python train.py --n_layer=9 --d_model=256 --n_experts=128 --experts_per_token=8 --d_expert=48 --d_shared_expert=0 --activation="swiglu" --moe_layers=[0, 2, 4, 6, 8] --router_score="sigmoid" --normalize_top_k=true --routed_scale=1.0 --balance_loss=0.00622 --balance_bias=false --init_std_router=0.0169 --lr_router=0.00225 --vocab_size=2048 --norm="rmsnorm" --norm_eps=1e-06 --tie_embeddings=false --optimizer="muon_variant" --lr=0.00713 --beta1=0.93 --batch_tokens=65536 --seq_len=1024 --train_tokens=350900000 --steps=5355 --dataset="wikipedia_en"
Below are experts of layer 4 (counted from 0) of a mixture-of-experts language model. Rows are named router (the router's row for the expert), gate (a neuron's input weights, with its number), up (a neuron's input weights, with its number), down (a neuron's output weights, with its number) and show model dimensions 64-127. Each number is 200 + 40 x the weight over its row's rms, rounded and kept within 0 to 999.
After each expert's rows: a language model's description of what the expert responds to; "comes after" lists some tokens at least twice as common just before its tokens as in all text. This comes from a sample of Wikipedia text that the model never trained on. Tokens count by the router's weight.

# expert 22
router,132,214,221,187,180,148,249,146,226,250,268,180,211,180,151,186,183,112,216,239,299,153,216,163,193,173,187,202,205,166,228,229,253,188,191,268,213,232,152,230,285,150,208,182,179,284,196,236,256,193,181,224,272,180,207,275,228,182,204,232,173,185,199,193
gate0,198,207,223,177,187,227,251,201,180,212,225,146,193,179,182,208,182,191,166,153,269,166,300,235,194,167,144,100,198,193,222,200,234,243,278,202,157,183,166,264,146,185,242,135,187,154,229,182,212,197,158,205,181,214,238,161,150,175,262,189,176,197,220,213
up0,208,232,225,195,209,182,266,152,157,248,200,158,217,120,215,169,219,190,174,187,230,186,287,192,161,210,204,195,266,208,269,174,151,218,188,177,192,214,259,218,201,123,233,200,152,146,118,219,150,194,118,193,184,295,279,220,259,181,147,245,136,271,234,229
down0,161,212,187,218,129,193,138,193,182,208,155,196,200,196,80,206,182,276,197,138,163,205,244,172,174,236,160,229,178,223,198,182,189,220,196,129,239,149,242,199,259,261,166,185,232,195,198,196,165,229,243,209,199,193,210,224,167,239,96,134,215,235,175,205
Word continuations after a first letter, especially f, e, p, as in f-ail-ed, f-ear, j-ourn-al, ev, acc, Best.
comes after: " f", " F", " E", " N", " p", " n"

# expert 13
router,199,186,219,226,135,155,254,208,207,274,234,223,202,62,156,127,131,195,148,242,179,203,140,159,227,231,209,171,200,206,183,201,224,161,179,180,186,166,190,199,225,231,158,248,214,195,193,217,235,236,210,237,233,200,223,178,199,162,200,204,185,152,215,241
gate0,246,159,180,230,244,212,193,265,187,288,242,223,215,205,167,182,196,172,182,223,239,204,213,240,236,233,249,189,150,228,216,222,253,180,105,263,263,97,224,153,153,258,230,258,225,173,182,198,210,182,165,293,193,205,195,221,278,225,144,123,211,233,175,214
up0,205,220,223,221,156,223,223,253,231,162,186,210,172,206,193,185,245,183,237,137,183,168,207,143,189,237,196,215,239,210,225,292,252,140,104,199,204,185,267,185,127,174,180,199,172,203,229,223,181,235,180,250,196,273,238,222,188,238,268,221,193,224,187,208
down0,258,197,159,208,231,148,204,165,203,160,180,223,224,288,267,259,129,236,185,264,208,227,191,291,186,190,242,173,172,178,210,160,149,236,177,168,231,155,171,228,199,149,171,238,182,241,183,217,195,194,202,167,257,253,211,277,212,175,191,180,224,207,252,260
First capital letter of names and titles after of, the, quotes or table bars, such as K-now, B-uild, S-ergio, S-ewanee.
comes after: "-", " of", " the", " \"", " |", "."

# expert 25
router,212,163,198,229,160,125,234,189,253,256,295,224,195,180,133,166,155,182,135,242,188,253,142,159,154,224,165,163,156,215,255,247,192,150,169,183,210,248,179,155,283,192,228,171,201,165,162,216,143,213,197,250,229,256,220,205,172,234,248,236,174,156,188,185
gate0,154,173,237,255,202,211,166,255,137,215,182,170,208,184,165,155,243,148,200,196,205,161,161,177,198,215,193,201,129,167,202,219,224,275,263,116,152,232,192,340,136,208,214,237,234,158,240,191,170,191,189,165,136,184,149,245,169,191,191,192,212,199,252,213
up0,196,216,270,177,159,302,166,168,203,204,246,173,163,233,115,164,195,160,175,189,157,176,198,193,176,118,247,230,187,197,170,212,123,244,278,168,213,198,168,205,190,179,204,261,209,138,178,156,203,175,225,177,267,178,243,222,254,212,245,235,233,275,180,235
down0,299,152,193,206,205,254,217,129,211,199,232,206,221,199,76,168,195,203,220,240,182,121,218,214,223,199,204,165,178,215,181,203,335,214,170,274,275,309,179,186,172,200,130,205,283,207,214,254,217,162,192,165,258,164,200,170,227,183,253,260,211,252,211,248
Capital letters opening names or acronyms, often followed by another capital, such as U-R-N, U-P, J-D, Mc, hyphenated Al-Arabi.
comes after: ",", " the", " of", " H", " in", " and"

# expert 53
router,164,215,212,295,212,186,179,167,236,205,243,282,186,143,194,194,183,158,146,198,186,256,143,153,157,276,122,187,200,212,204,207,225,176,121,159,152,182,253,207,271,230,121,172,180,246,155,188,223,192,270,239,246,178,235,257,186,206,248,188,245,148,200,220
gate0,186,250,185,172,211,194,207,119,258,189,195,183,201,126,217,187,252,255,151,137,231,226,207,183,88,171,233,113,190,269,181,189,193,201,181,158,241,121,208,165,146,123,184,215,142,153,201,134,193,198,259,265,266,235,241,169,226,264,222,172,171,187,201,187
up0,201,243,163,247,213,192,179,211,235,226,202,99,230,256,268,187,208,221,290,199,192,228,234,225,97,143,170,184,178,263,140,190,163,195,162,301,154,158,142,225,213,193,225,176,112,186,132,296,142,183,212,221,216,207,216,116,307,212,173,220,227,244,194,211
down0,248,190,235,141,189,220,166,241,162,222,257,188,250,212,226,202,131,236,236,220,283,180,208,236,183,181,175,144,260,192,241,162,152,190,200,212,188,274,256,221,200,188,232,186,238,198,168,135,185,210,199,203,144,213,153,126,232,188,232,253,209,186,266,200
First piece of a capitalized name or word after a space, like Ed, El, Phil, Geor, F-erencváros, Mon-tclair, The.
comes after: " |", " the", ",", "-", ":", " of"

# expert 51
router,128,255,164,211,270,211,221,193,159,182,257,255,137,200,147,241,192,205,123,192,204,207,208,184,132,220,136,244,119,145,278,249,196,222,200,148,213,224,226,178,288,165,212,232,254,245,236,280,150,186,222,291,239,206,230,160,242,196,240,176,219,201,122,177
gate24,186,202,208,120,212,264,163,195,201,200,163,214,92,171,187,242,251,148,171,229,215,194,256,169,77,184,133,226,133,143,237,269,206,257,175,203,193,175,166,188,191,148,305,144,131,159,188,189,197,246,164,195,215,243,215,173,115,216,195,256,212,257,173,182
up24,248,201,247,246,195,225,229,187,218,207,237,150,234,185,229,191,164,166,140,200,188,156,204,202,222,222,194,189,199,293,208,191,230,176,225,152,228,254,234,164,211,225,127,310,235,305,212,264,215,293,150,175,202,257,150,203,224,234,159,171,284,203,190,207
down24,203,138,191,109,197,194,313,206,160,181,226,217,182,246,115,190,175,218,218,210,228,226,177,126,163,234,175,174,208,242,190,158,177,207,192,221,169,177,189,157,200,252,130,230,186,154,231,198,163,176,115,216,283,157,179,177,227,219,228,163,201,166,197,257
Word pieces after h or H, such as Hon-or, istor, h-ighest, and common stems like serv, work, end, main, support.
comes after: " H", " h", "h", "H", " a", " and"